config = dict(
    num_hidden_layers=8,
    n_experts=128,
    experts_per_token=2,
    d_expert=96,
    moe_layers=[1, 3, 5, 7],
    router_score='sigmoid',
    routed_scale=1.0,
    balance_bias=True,
    shared_expert_gate=True,
    norm='rmsnorm',
    learning_rate=0.0053,
    batch_tokens=65536,
    dataset='wikipedia_en',
)
Below are experts of layer 3 (counted from 0) of a mixture-of-experts language model. Rows are named router (the router's row for the expert), up (a neuron's input weights, with its number), down (a neuron's output weights, with its number) and show model dimensions 0-127. Each number is 128 + 24 x the weight over its row's rms, rounded and kept within 0 to 255. Numbers have three digits each.
Before each expert's rows: "raises" lists some tokens whose logits its average output raises strongly, later layers aside; "comes after" lists some tokens at least twice as common just before its tokens as in all text. This comes from a sample of Wikipedia text that the model never trained on. Tokens count by the router's weight.

# expert 97
raises: "years ", "consecutive ", "census", "time ", "census ", "ellow"
comes after: ". ", ", ", "- ", "John ", "o ", ": "
router:107115145096138159132123129142106139162100115136105136138102094137143111138121073163091127163092142114109095115108144118118136128137135091110164110141113134133090140129153129109161107128105098121130155132142152103096143118137107111129090176157162172104132113108120099116111133122156138130127191129150125115127128150185069157085153151118112090150140099116152076127117144134171079122162
up2:128126155130102123148151139142143142142113138201105098160135164150132162094141130129125168114057133114120144112119110149129159116112122094183122139096145116161186127153130091143122124131164144111170151125138103122131171149149114136120107133109131115158119150110158086119113131110158141098111162130152117157104076128151099126102126100136089110132125127136092122114115191097151135096119
down2:125154143124156159132158159113122142132134148117101161160144146135109104184124121157152090143126106113158130157174140105092089112114132081145159116148134071150094143119149108166146147085099151105131119153159134144112146105125102130138110149068118133122135098131102161153157114130137162124170146144088134103129164162148130087128154122158131151144162099085156155116127124128151146130159

# expert 124
raises: "m", "first ", "best "
comes after: "°", "′", ")", "N ", "the ", ": "
router:122056119102101177179123155148082115165109171146130133148124133132137116110153107141115108125115110114066105134153169101101145145102109157092144103109109120130102148124105112114160107129099116141115139152114174104146149131140183125117106125155127126118147126082143086133108154156146103155137153158124138122121116143138145126118179106086080138121154129116116102117114116076145104118123
up0:130094116125143191137121120119112146113106089147109133103143126095101152163125100148126103174148102114102120140119157144189163142092129157094101099107146169121098176172121159150137147118116128106127135114137142085163142145140094123129117118135115095127187116114147129099099166133132115141139152159154159119126124137138105156158095120149112090084100150128120086136080131130110135098121
down0:128142147133091120145121092123140158157140143131100090137166129147145106146140122128139129125133068132094147119165107092111172117128144132162133108119127110134094094141143151115133101132138102115149164139114122108127087135156171128145129116106161092154117124069138151115130159118137182175156083155147096129133097115154088060098167100101135150120136129112138136141164110134121102086135

# expert 58
raises: " ", "of ", "D", "N", "Ch", "T"
comes after: " ", "\n\n", "Votes ", "Candidate ", "Party ", "\n"
router:111132139077134170142153145148120166139100199159102109107111109132156075133111115141134126145076123126111119125201094112103116130132120123118170134109109125144141141147101079062146119150092089080106155149134141073110130119140139135149083134120146129114109094108131095109104119175130149159129143152137116146130109107147118122107136134137130135142129151164126120139118122109135093114145
up19:119115119118158125128118109161141125102086119137141083102107073131146165092087118137160138100118114115102106142125105078131110092130080095130098140149150125144173114112078167116127118080137157133125105130118142157131124161149113126125148147159097075097170129126124079121159130108107149128135104153140120128155161135124151144145129143154152146115125094118158127122098134092094091152079
down19:141126151128149147102124125126072154112125155126110112125143151127155134134155141111145152110181120088167101153196106144141161091137092104176105101134132113149115129123182115156112125088134136151124152116124108142140101083098134103124132159114156128121123139153092170118113161139076096135114139151097133136135118108161141124129081134109100118140156116121093092076100143129100155159119

# expert 76
raises: "to ", "about ", "and ", "as ", "for ", "in "
comes after: "the ", "a ", "The ", "new ", "his ", "s "
router:109102126114094147142114125146091120161102148119113096130152096129179102125113121176134131138066111104114097118154153113114160138100159109113128113115103154154099117094133086075143077124105136126108147120118147135128151122149179115175106133133112151140185116109110116067116127142097096163097142170152115126134130130149133150148153125101102116162160150133130138152124122139149078131125
up2:145096137126129160134132057140103147119135148141135132147151116118089116157148144078134143120100120123144144084139124138144130130111153132108104137112189132144125116072110111121100079126133146106163210140131098162145125148193154130103144153136142184130121114147153127130077111136122119156134105124130145100082128158163095134136147136122145113113133123139135125174125137094134145159147
down2:092170166144139110098113160117148085110161149124112129124124162125110124105092147162153134095088158119129162135141152151143115146129156125098109105146082111141131163145135119176124128053107126157144156114142114150144125126127165086141098116124112140094132143121093124111131114120121114092108144155091101152140125124081174114127153134122096080123121129107136154102145144140151148070086

# expert 22
raises: " ", "1", ".", "0", "n", "2"
comes after: " ", "0 ", "1 ", "2 ", "3 ", "% "
router:088104128094152153147143138157110139137121137107096098097143134125135118079149127147106124164119123125111119116139135112125103119116123119097146106129139111161146127131089122110170137193135161131111143141105118057077149127148152126166088154146129164132140152095123109080084134175165110138074153144157090135149138117125110160140161125134112132159132130151117141129092146077158110112135
up7:110130127162092105164176120104110142109103133144104132125102123149138142132079133114102148095096133161159149179153121115160114152121105103143105111144114087114154116140128135155117095146125153089081112092102117139087147111112116104161170087154133144138143141144149106094114127157096136154185157157083145100123151157149152134139143094181116138132136145151157144151098117116108148140138
down7:125158123124128121112152106148113110141153164145161177161187156118143101157149119120142105161129156116092115144126145123123092093150132138147170054114123151166126153159118168107117157150147111109139119145113113122212142086135113108104115128126114090105115112106078121127132110130163103087116135123126088127113125114147101141130126141144191120134125120132157137102135133137083121129131

# expert 61
raises: "ond", "og", "oc", "at", "et", "is"
comes after: "a ", "the ", "and ", "to ", "-", "\""
router:114100135125125139131131108152098124139109193137089142110097138179168141137143070143096135103123130097090113145138076101139147129098152118119145105107130114164097110136130091119171085113137160145117126116119128075093100118200153136144112138134144153144155134119120105112125169165137123174117137169124130110139158130151126148118148148134152145184136151132125128123137142115147075144121
up5:128129096115132115158150162143109101129132133132152155133131109125148091163128119139066133110113143111146153148158120139108123110113183123135120160135118097168118119115105117097122118068135109123125142120115129090082131142171162134097155151137107126119120151118116162161067145171138137130146150174110130100124155097127139110137151129178153160162190175124104117131124106117162096163116
down5:195124129107121119108139110087147127097113127130164082091148137126138142130110162085114117136138133120139124146103169159120136070151093176115133146109137128145176100104118162116143133128107172147132091131142125144146142131128138124134165119119144105091157179161131134070143141137120141129104155092163105144140076165114143133160127157120170124090104106116144155136113149112091149118134

# expert 24
raises: "le", "p", "ra", "B", "ush", "re"
comes after: "the ", ", ", "of ", "in ", ": ", "and "
router:131108108101111152176161157140115109173117134127117137116143112139130091085124126159098118137066106105056110123143114152131148146144143090114183152121133147118080120130119133079149125172121116114138141121139146125114151120119131139114125174152152139127116119108100106070076164135131132121141164125178136117115085116119138100101130102135140108138167099114120083100095137130156107112136
up5:113136099135161124162097135170115113128116097128123110134111121038118164118108138125138115135132126107122128133166141123107076147134084128156138159112112162118126144128094091097152093146132110109136113075143122162102173114160116117158114099103142165151117125184121137109138151104162127131139163118120133131093147118129133101082151139122078104120145119130090093086104106114095108129123
down5:106138127153139121109151140134136161122118152122122137087115119178139134121147108165118155140096162123149125141125120126154119160090114117099106109126157149142090103138112132169160139112162132128116093149130153107130124127124133125143119120062119140081150076138140109163152131144144176165121113120152120128157125174101106141165104110087189161111075120089139132086170092128104110107120

# expert 13
raises: "in ", "on ", "at ", "with ", "as ", "to "
comes after: "was ", "were ", "be ", "is ", "also ", "been "
router:093135147106133146160149138142119149151112118107120110106152101160137097092139092155121130119121178137110116145120150091083141098119143116110139125156114108149110129108105120097142103135106130127155140127142132095142156106146138106148075108131139106125147130128146135075100196167133162154083150147131121099123163138209133130114180126095107072130159122152150136094109138112147126142127
up6:163123139108118132128112147116149131157161192116142126134157112175116127167110156117139159133073134162128108138127138096134176155129132137136176113102128124186126142128107051166134082116110067121177178147135179136123143151108138117134126133113169094106125085121119135125104122135130136131134150122121129136144132126154119134140136092121139150110177110125139151137126148098124160156115
down6:152106112139171125111166142117103137117137122111140116071191135143131139072124122100137124147138124148150134156127104099102134111123150131137155118088096122093110141116089092144107078141142110126141114113127123107168117164092101129175192129117137120107166073139118143145097165084139164112151137119095136132133127112099120134118157156142135131107129072132142114102122100137113081138138

# expert 99
raises: "ar", "est", "up", "ud", "ab", "over"
comes after: "L", "M", "G", "B", "A", "P"
router:101111135134128142171107138138105147167120131121098076151086123111094091065158112151079113130075175124095141106094117135109124141128134099105121117145142110137085097100120154118147117144133121123137121136143141097103103128137149168145096117113117158114143129131070070121111140129106121134105145166153102135155132142128108178122156129129134082138166146111144093116110107097170115130145
up2:112094143134149138144156119133139138164131119178136117115168109134126171159120141113078152113103116142117157151141141106147173100150123102151110142120170112104148141130097111133174147097155117149087139126146124150130123134166120086117112166128119139118123129148101139170164108168134125157128093107089160108143154123081136153119166147063117164129163129109137128136121124109183100175128
down2:128126091164156129135094162159123102132140113198070130147112133132166123151110124168143124190138130070151110111133149122168140140120144142133108107102115125150141127155147102145119113146101126122107110132135113138183098151134107164140149132148129107091111104122160121113141152148118118108118118168188118109106148139181155168144111164158138107116114091170143132119123138125136115119172

# expert 84
raises: "a ", "time ", "time", "an ", "other "
comes after: ", ", ") ", "s ", "es ", "well ", "er "
router:147097120123134140216111140167113151133109150124087111102165103120156143097192096130132110124087151098099149152124107094068116152136152100113146129146121158169098134126129134099129136134160134087115119159125148102139106142169166108145108155131148157132138139112130100125116156162112124130094168123158139137132150180152104134145138147152112113137124151141157125134128108120119079137112
up2:100130173121149111119139145098115127154119120108117140107126115141102133144106166159156084104139128100150097122126156129112108153102175133115137151095130150125097148135127095133125143108154116111069079117142109105147063149178094119130121127136132151118168119116127109149140162161154141127081127152103153146109099135136105108164152118128142173099155148107076138112137124112132077129071
down2:069100122108160091153123160146155116116121148168178138144107135135089110168117119167122148147124165106140166117122123154124128168133147126123128187124134151143142140154149109114145143163102086174146112152118132097156152135122112167132119140161181096129117144158108105114100182143135122089101122089156096133106163137120110114124162106127118123141128087142126148142134127115149098100166

# expert 91
raises: "c", "-", "l", "r", "no"
comes after: "the ", "of ", "The ", "- ", "\"", ": "
router:133076164109127140111143145150102118190096138156071118106130124131133114106098131130137125118080143102117123146141145117080129121132143095120190142139121140144104138131137148102164146166124134115104202108084114118104120133138136159151093159152124131108131149082118100081131155148098128128124145146162124115135126154183110127096127133144103143160137118095150150136107116106164083118118
up0:094116105171149177149151113109116123101122151082090137110147117113119149115118144124118153129141104145119151145143165174130119123099126090114112137139123123140130149105095103150170139165154108067103094179122149130082105151133136134145124128105094104127134153167143124082145127111099097109152082172089116132139158118137120086106170099146105132132147113126101094114140101123124116099088
down0:119132127106113124123098109105102135179133114116101086131122128133113149135153116073107134115085156085106134147136108075126161113090132082117124141148128130128128112112114127129153117123192167152133101116169129086098124131167136136152125122115121119119113095115142155165117144160090172114122141132114199122158109118101139123118145149116141161099123140148155064118133101159137130102175

# expert 92
raises: "- ", "−", "– ", "/ ", "(", "et"
comes after: "| ", "on ", "On ", "in ", "In ", ": "
router:139127137112134158170136110144128140122130160122081104126129122144184103125139083133088149128114145099093084117140153142093145141107130092155159146092105174148069092111148094059155112125168148144143141146127146109124125117118126108133107138149135129114120146118134122107095117160108133172124145152127148110156144178161125128152150136130102070150158110121156110162119119140145083113149
up2:135113124092113191164099095106116123155193141111136102141132135139172113126148130136125111150153163134097140140100097154128129109155152131177171141121112152086096147094134141090117147135175122138135139193174108127145134127117146141096126153139162144147101113074126146097140162159124159115164126165134136127111158151146131126151145121140136153142113135132113123184113144130152161124111
down2:117153135124137120133187130167131144115125111135126135170141138109135109119140172100111126112128147125167097090109068158146125168119151133154108146127153138102095131147094126119147142122118094110105166097096157127134095126122140106165092124179102095122173129132136154079141111165120098125108172100104137170168106145116146163080085112144128117112103155101126107135113110140134099099142

# expert 93
raises: "same ", "present ", "first ", "attention ", "most ", "least "
comes after: ". ", ", ", "of ", "\n\n", "and ", "that "
router:119133121093154150152098125142120119166100170115148118160090082138174126081136110147145130111085133099107080123160102130090129148117147102127148147110151106136148153145138123108136130191146127100108134131126173102103149108166139117174103129135123104110138131131086130088083133145146123139083125192111128124150117134157135142106154081126138086154131127127155117126080137111146096136121
up5:151108140149162126106165160092156120136140117115171132115119143170130139116115127164130116113111108134122131090136158170160147141185129122137119124142124141182133118108113137112137135101087159086112164201142153118124141147112110097092087147151111135119126125139116147127102173131158126126089116093134101109170156089171153147157164137171107130147146137126155110121120109109115141083098
down5:176160087142101102133121100139132135116103146179103130112178130090158146159118117112126117103107147121078097110123147107130129139145102094085145109094168177147142117135120088095164129144159132133124117079112143109145111133130107131142101097154115157143126124104140113114195112122102096150133114121140153120156101150144119109090093136086129121085107145102136136150102171123150106156129

# expert 79
raises: "ness ", "]", "ess", "s", "] ", "−"
comes after: "201", "200", "202", "199", "198", "197"
router:115105152116102173158113152169108138149104139110120111092148117124151094101138105148154154116125149083107071140116133094123125128106103124145151128120122119152102110111097112107187150148090102059142120120135150098108145117160138130122090136120144123104137117112080123124077152153089144153134187127136120112127169132149116161128118114114094120118157158146150120116097176088139113145109
up6:142139123124094159112138094134089115097115124110115137118147129104119110144142112157148143104137140161187117127098106099132133155136170139148102128167094102168130103128165146083158150137088148061145107090096105100147144109137141167158093116099125133083139132117096131118099109147128133149117191108107135141139119124127156121142137151128168160178137132178174133132131139134128102130145
down6:100134182123128095093099099123101100133125147147161154124140139129139127129121154130143107109114125146121084140136106114166110112126152113176117167127099134142168149154134099144118110134155092168128133135147114128106137087154127135118152149096111143125102117106149105137140138108114178119126151132149156144132106130137089116122135105128174130106133101135114164114128158086218209131093

# expert 54
raises: "rest ", "ues", "ues ", "ue", "oun", "al "
comes after: "K", "S", "H", "P", "D", "T"
router:145079138095145134183179124150128135131106124142124119158113124141153107148162076201111091142098167138113100115131151093123101150090127113096157134104123163134107090105118167116155097157104108112147129135102121121105150105179150126141130143102154163102125116105109115113110152144101146147080145136115103106116135137161115159111124102103118109188164105110131123142119137137133109132138
up3:126111155181117134139162112145161076102130125123150113155116096169166087113116135112113128131083145152101104135093162116147116144108098154120172141153119103130099124130120168129120170115154132120102095150105139092093147135118179113152146161145117120166133099122122114147175170120135131139137149142149109094124176084151125174163132120082117143137108106126137147152104160134133128115164
down3:091112082100151135124131148132133124116162129134116097139136187138092145112152157103159134116121107130102095169135073139111144084127117163080113143149107102148162120134122157060154130129091121171144151129110149129135135151102172193139102146142137151130119159099117136115138137128128100121133148157110112100115114141115110139119128142145064097099113123124139120143131108132075124140174

# expert 31
raises: "cles", "ar ", "tions", "ations", "ars ", "iting "
comes after: "the ", "a ", "and ", "to ", "s ", "an "
router:119119129107135176127116133174114087178116175121100140106107146133163135139139110147134140131123124097106137109136089112100144112128164100098172145154140148136088146123137154088146115163129111133096120134115140070130092113175149101190130141143122158117181118122096095094108107144118117147127121152138145130118109145158121140079128136067104130100166127139149128118110159103118092103128
up9:175167120119168124120139130165139136115124095131141155141118072132127163150174125139080150138154135139102148074115149120105187106124144115165110129147116151141181119138151127093135166136118109097131107094180145121104140094117119150110115143138138113116121174123157102142096113126114120182096114109137099120144128135109099154127110172103189118132114127146132102136107111131155089124113
down9:183132164092135167088130091188074147101138160132125119149173122142115146167141130128069103125112093123142114166128116137120147158109150109130147133159119129110123099122132120172120155130179092129142125155137103143128115112113119113138091098155142101149123134129129152152128148094107111087120080114138117145157125142160111115133180113168103162147114136114112131158121131113144181124109

# expert 23
raises: "ever", "| ", "ile "
comes after: "| ", "/", "; ", "–", "​", "Rep"
router:135106117135129157162135166159117131148103139130097092107161100113133095125122133137084140149098165117062078111147100060087138139086143099122145117093119127171107116122118140111156098146105136108102143142124143121089147123145150137163086144150147148105183130128134105101114138179131125126139125134120110114130150101142091152116140112100122094151183104143136141098087122117132134135111
up9:147094082127105126114152143082132091128091162143126082141131100186136142109118120144144104111137132108109163117141108119122111131150086138119155167125153147134117143147128091159156128139192154105139107099132115086131125139136126140128121126088132142087156144143114135162157130182120129116165157138086121106100117127104126204152133155123161094115159135074124108123108145129117107105129
down9:147101107117140108135118113084113123126125097098112140160116147140148147127108140131132128141134132143148137120128138098138102122165118132136111152140123164102120119134123118110149123112130102080150118106106137105115127067149096121148119138110137118139108112102065137139089183096144108182110120142134122148120128160139111146161108067174122174098174176076083098127130102090105095105101

# expert 50
raises: "- ", "==", "== ", "| ", "==== ", "=== "
comes after: "|", ")", ".", "|---|---|---|---|---|", ";", "|---|---|---|"
router:144091101107139140150111147169094120136109152140103118140119057132172133110123099138082100165111165114115051101144107073121157112112124116108125134134103122155114112100122130134140096153122131125126114134123133121115123133147134137147119128116135139129151143140133084119088169163097169138117172123135132067152139161178115119106131145077126120134155136118108087156094128103153104133112
up9:130149135131135073143075121119157109145117115114120114109134147133122123112152076147087134149145126133078111129143117131143164142185120149112139120162136145195099132119166131167165132114104136119079125099133128145059143117132086115090068109145120098129141135142130142128126089137073134152145115154151084076121128108110136104123130139151123134153127150142093146134115142116093117120124
down9:108092089159135128139144124126136150086097113126102188108118125126113145139131090144142156114109171122127139129093092158118096182107155093117090159143149091136127103122149098113126095102152167083108140140114157099151078135146142127155157153115153140109119152087128116122107138088152117145145105160108127140162103110115114152140108137142078138119134132162113170112145165137139114097168

# expert 42
raises: "ra", "which ", "r", "led ", "between ", "on "
comes after: "| ", "- ", ": ", ", ", ". ", "the "
router:110036141111131148150122134159116093163132131155092107102138115108182110103140126126141144111096141108124122120147105122133111104092116126086149146138110128145136119133117152106157109123119120114114166126126158112083160109140140133122110183161120147110153170105129117086089148117124126117097139144160118114148099144149101113096149175126106104167132099130134070160092132098153086122134
up3:139092137151122086149149157142137127096130098136119121109151118106121158104144118141109117158116134153116124111166115103081131170112128183089112137135095173137156156148127151106138085091103103164119150145144144121146118123116132163164095160136109103154099116125146115134094128120164141115077104160127122139125134086114176149100117140145099118131118182177129096142111100092142156173128
down3:123107131144103162179140132155112151133110119152134134133092165116098131151090156151132083135129166111087140130124104147185115123105137091139149093101158131149117182115144164166138155135117096124125118082106123133122163153094112135102160102124126117120113141141142136137141145153069106206156163142123124100140115136123104123152129104161138126091099116088126129109166130120093123114109

# expert 108
raises: "===", "==", "====", "- ", "following ", "("
comes after: ".", "==", "===", ").", ".\"", "\"."
router:090119132104100161111135120131063119143128153130092123134154109150143093138148123129112103134115130064131082129137100122112147113103130127115191128157157121145136118136112099101133113157113122102093113165113155116120128092171136146145098132123189132084169129123110109104069138186085128159124150167146157093136128122141124184123123141130123130147124094143102131125124149105123103120139
up1:123123134094140126171100157139156090116113148069138102128151094115120134109094157143109121116123108121100104143131127134158116148079119127140083131154141134138161114118123086078113140124146140147195112175133134129107097100192131116095124156120096089150134124137179110131107085137123112136165097139094124114157150129138130119127130166135072123080106112124127097116099134135138135105147
down1:150141147112137108129115103089113157132162122153121119139123140102134154100127097095133127097147136090157127116139167100122101076154100144116160130128092159128160135122117183129171179131104091108117110123098091152118142131096154156130086178118099112132096128132091145133120140083138129123140103125147149115125131135117094152125117121078187134151121154123114134124110113138137088052134

# expert 26
raises: ".", "d", ","
comes after: "| ", "(", "; ", ",", ".", "–"
router:130118117083114152166157151149108118166116141113102097115150111140151109136130100124103156116113157119074121122147087106125146116094106140094162127139156124166119113123098114097165153136107116120143132122129148097074143097144153138147090137174132146086152123125104103094101146162142102172153142133118107115121154168139120167109173117134099126120149143131161152150072153111170082131128
up13:136111126159143150136147158123169154110127143146129122093131104110136110092139176146152135137133170134125116141141126139133104133111101114122169098154097150085162149126115130113126158094166160098111151157118147133125128144156183114097138128134108124125144096107162107128143146130118102109139148117137202095107142131150122185082140188143141157107158096191107092127124143143139100131152
down13:106095072109070112116140143104108130120107140102145114156143118114105131127134096126121131115134112147144121144132155153121123163106135126184118122097102132138131101117153145157146104139140087135176082149128151106158148125091067098125099090086166119159161144111086102157120138129121161126082103138128092097115133109127110089138117075145120166128126109151125153087132121124160125118157

# expert 115
raises: "f", "b", "in", "tr", "'", "("
comes after: "'", "to ", "of ", "with ", "and ", "for "
router:126109139099100139159093147134073115206124135115110114139095081171138110114112081133104153157080160105095145126126131124108115110112136146125149131113114121149055104107133125076166137130106121092128138131124118132118135104167132146132105160126127131116130146134078089129118151170100122151103105127131165122122116126151104131139142142086121125123134111154119122170117149109142088076149
up2:154143148169105143149130141123122054127179158108125146112107127145123119109101130118160163133127144117122077139087131100086104115111160111130160100117157156126115113093130149096140168117081095105122103113152151109122087134169142136092124130135098123133140097148109099129131111161145141176099108113143146100175129145107132169108138102124130097171151134152083152140110141138119147132089
down2:134166120084175157128119157130146145166116125123125127135139111128123165116150131125099105126099106158146129134177106129134092147101111154132106120132113104136142134110167056152059147108122146132131096133096151119150114091127119138137113118155174122134138133098144148169119133123104110084180117127158106096123112131138153108104121145111142119134117099112165077065131120128146109128186

# expert 74
raises: "pair ", "group ", "out", "couple "
comes after: "as ", "with ", "is ", "in ", "of ", "for "
router:139140133123135134167102189131112112153106176127094090109127108144131079121120093129116124128113132114100127130124084122082123147108169116133159165100124111135129127124129129098134116136111159089107143165127161108086139115150127122106148159146160140147119170130104114082117140178112126181118141166150094100145134113167130171125141135102124142153152149141112119135055111113160099098140
up4:103129135156098134127137184128110151176087090120164119114123105149129111102126157110124135120157131097126145126124149129140105171124133170121141120137078141139151118082065140142097168160171118132132117143112167133138099151090091124107134125126128114127140120143142135160129119110091138067134156146139116160104123139161120166131152127172144096187153088123163121156128133134124149165107
down4:135104123087151134116124095173093151114117134127091082096139156133167134172116139092118159126149164151107096152116132131147141150145112114166125136136146182156095101121156112105173099102143161115099111120103150116141172145129116099101150094151134106133117111137135160141155110072090142104135119100145130112132141146128077144123150099083130108115123082103099086151123131120168126141127

# expert 85
raises: "it", "ous", "ib", "um", "ill", "ab"
comes after: "(", "| ", "- ", ", ", ": ", "of "
router:141092156076131171123102142166109097146057152105107112146139120173174077092114101109109101126101129124098079124125141128102128097114142124113156129115140130155121089136129128097170076131130134125133162147136120121112142097141128138138096133116174139122127134068116114120090128127110108149098139146145143115126141146145106133139167126171130163128118131152139127118104112089161076132094
up0:159144138121152122090112153103096117092110118149150107107156130116149146059185090133149160121138192168124148142148105130105131100138145130096145131107084178134149129130122153150140120109122116109173116170133118130127166101134111122136125111105124112134104097159147125159153148160109095133104129082138123134147120158118091082127075122107118106157169117150122115102138133108159100121112
down0:102125085105135145144107120117099162121129128143124144084178116074111104141134126134147111172166180104174183122130135151089129108096198162135131113115113149119115103097150143131131113095095109114155125107137153118133130132116124128127172144117169108122083158121105098141162086142176124118188125144113129151134134120144123140144137143130114138147127124124148142183123153092107122126144

# expert 96
raises: "present ", "same ", "main ", "first ", "next "
comes after: "of ", "in ", "at ", "for ", "to ", "on "
router:128103134076130138151127104144068125179119160125127067118129123135130147114159085127122099133095107102086138152148107130142168099117148137134128147088114130153115127115118129084142138162106093147150139129135101107091137091175138124176124112127138162091122152092092132108098164143121133155134157158154099137162145152147096136136154156101120107143146127146125131118080108109173105101123
up2:140151132160083133155083147134127154163121089115135112165123065140091138093159128103151153088112140102120115140161102148102138149099141160156098123099110131112148111110132028126181128151118134155141151109120115113150163153095135116125155124143101128135131132089097125117119099136159146107135112099098128123163133150117107153144136158095118120129161132106139115140130117146108131168098
down2:129113130104183164097153113115114111135106152141133138112127174143138157158099125086084104136140160183138130107090145131164176139165138108094122127149168138172121141135106145097126112154154120128127151146148107113104161123101090129143138135140098105151135091163130100154133118110123107124149116114117097184082129108154096134163142124140110120134146109124153115160094113082178118147147

# expert 19
raises: "reas", "about ", "currently "
comes after: "was ", "is ", ", ", ". ", "and ", "He "
router:115125153092120156159134092148110099120066128169103101133136105146139112140107054161136129150107145112068113120114096082122116129120153113113144116134159120121114150097094143108168112100116129086090163119130138095115118102157140127174079132118104179114125118111131105112119167129113104170113120130167116120127155150149115126112138138128113094121127104154117095132109142123133083173128
up13:119126110105100138156132148138112097128149134177107159142150110113108122115140125085134085142093145123113120134130135172105116165088134133145109138147152126103133127100106092116107105123084131128128176101126096152174153141145122127127156170104121141130131159150147118118123120142149131177130164154114130131155111110116119149183113121133075103105112182092115104087108073130150194138151
down13:132131086111118175115136144166156147146179135116117122116106100101126122134095131136145104129102128141152117094115144084159141150138145140127127112154151154133070115160124146138138145104166150110118151099168134093142132141186143112124114089099119091120120136157110150116104131113122137166149104104163155136165122108110151065127124074104127140102143101077088105111133137139115109176109

# expert 71
raises: "\n", "n", "y", ".", "\n\n", "ch"
comes after: "\n\n", " ", "% ", ") ", "also", "0 "
router:122125111106111177146128138130120147124128152144108107136122080167152081111166140131097151166089122119134122127138129063105107119117120106160178114137103139147095134088083173106143145176132117065139112163163121112085145121157154118129093144153118135122141178109098091114095150139127132177130177151117134138103132131143126132128159144086142141134154109138123125133123095120139128146139
up2:141140152126169133124174175101142099112084114114149153133118118160123138142126127105137141100092167107140112153106107119098147138113150175160146145095155135142126115094086165135113158160133088124104136138113162105133114108153127157105089117147125129111132138133150109147126136093122089126166100161146102091160073138112110086156098119138156085174124145136156146123109143136120095180127
down2:121153128139101139174126161134141178098102131116120142111096097140125118086149145105114152134144086142120120101140127103155102107123106092097129138106116135113116140135132131164158072163149098112090173118113089095117104153163157121146156161140163131091131096150173136108114134099127111173138101148124137119125152141157094146138126136073171148105118106151095114116144154111120180155139

# expert 16
raises: "==", "===", "| ", "== ", "b", "in "
comes after: "|", ".", ")", "No", ";", "==="
router:112142109142149159181121124113137133118073166148130091073123100164139125160122099135070115118096169081096111134127107122122147110093109107099111121106112166153110124137084146126170148155132135100134107174121123101127128084145131086163112132133105139125132139116136116114115155136120112160113137160113115134129126140122107123103163136130094119127172127109178093079098142080136101108129
up4:103116139169096151137172101142101115123111113118123124129147173129107141087156138139136165086110115148127154125159113162162157148131133110159168115132128121096108161117096118103120090131139151133139120121130134103134116108128145119099118149101173129091082122168114124164074143154121163178141136136092135111111122158144075177138116135132118111137123203127115185149122129109108127145136
down4:149183094156133149063123146146122155181140137122146085120173106159099131136210161137142114140133114134116127133134109132093116087122142117124161116114134111114130105119178139123117119142118141177128140111096136094146143091126150087141164145121092136125121098146121121177099112126112156125117157118153120128101100084114151130110108146155138096130101120124080142105130125164152151107114

# expert 98
raises: "in", "is", "enti"
comes after: "| ", "- ", "Preceded ", "Succeeded ", "(", "\n\n"
router:093099128095090138132117145145132116169104142115128107117133080144165100109115123154118134129099117116099068110119091138106149097103103111100119137100116126154102140126128136098153123159125169126129154167101114111085138142143160081098102176134126136119170113110144118073090130125112146148069147138131141132125116142159145123111167133105087103146169118113134115145090113095113079105126
up5:082153143107121105172160167153145119073117120127120156128075144109131122130117125113168137136164139084143153129121167079111118115110115127139151106125084106105167131149121097094123144135153119124159145092121153144117117130153150132116114096128106105122160151080108182107142110160099095121124118136104115126072165124148077169154130124106142115140147076139104141153100111121134118121127
down5:138107176095137120148093064122101126136145156140105132108157156124129102110114146113102075127130104118116125117144137148134178126148149141147152147166147136143141111123115147144170103123132114156133099125126113141088128149125141153172112105144132146154106129149147136155171095148147100148173159116090169148146100119161148137082128113103116115151074071166108156131164129150101155122104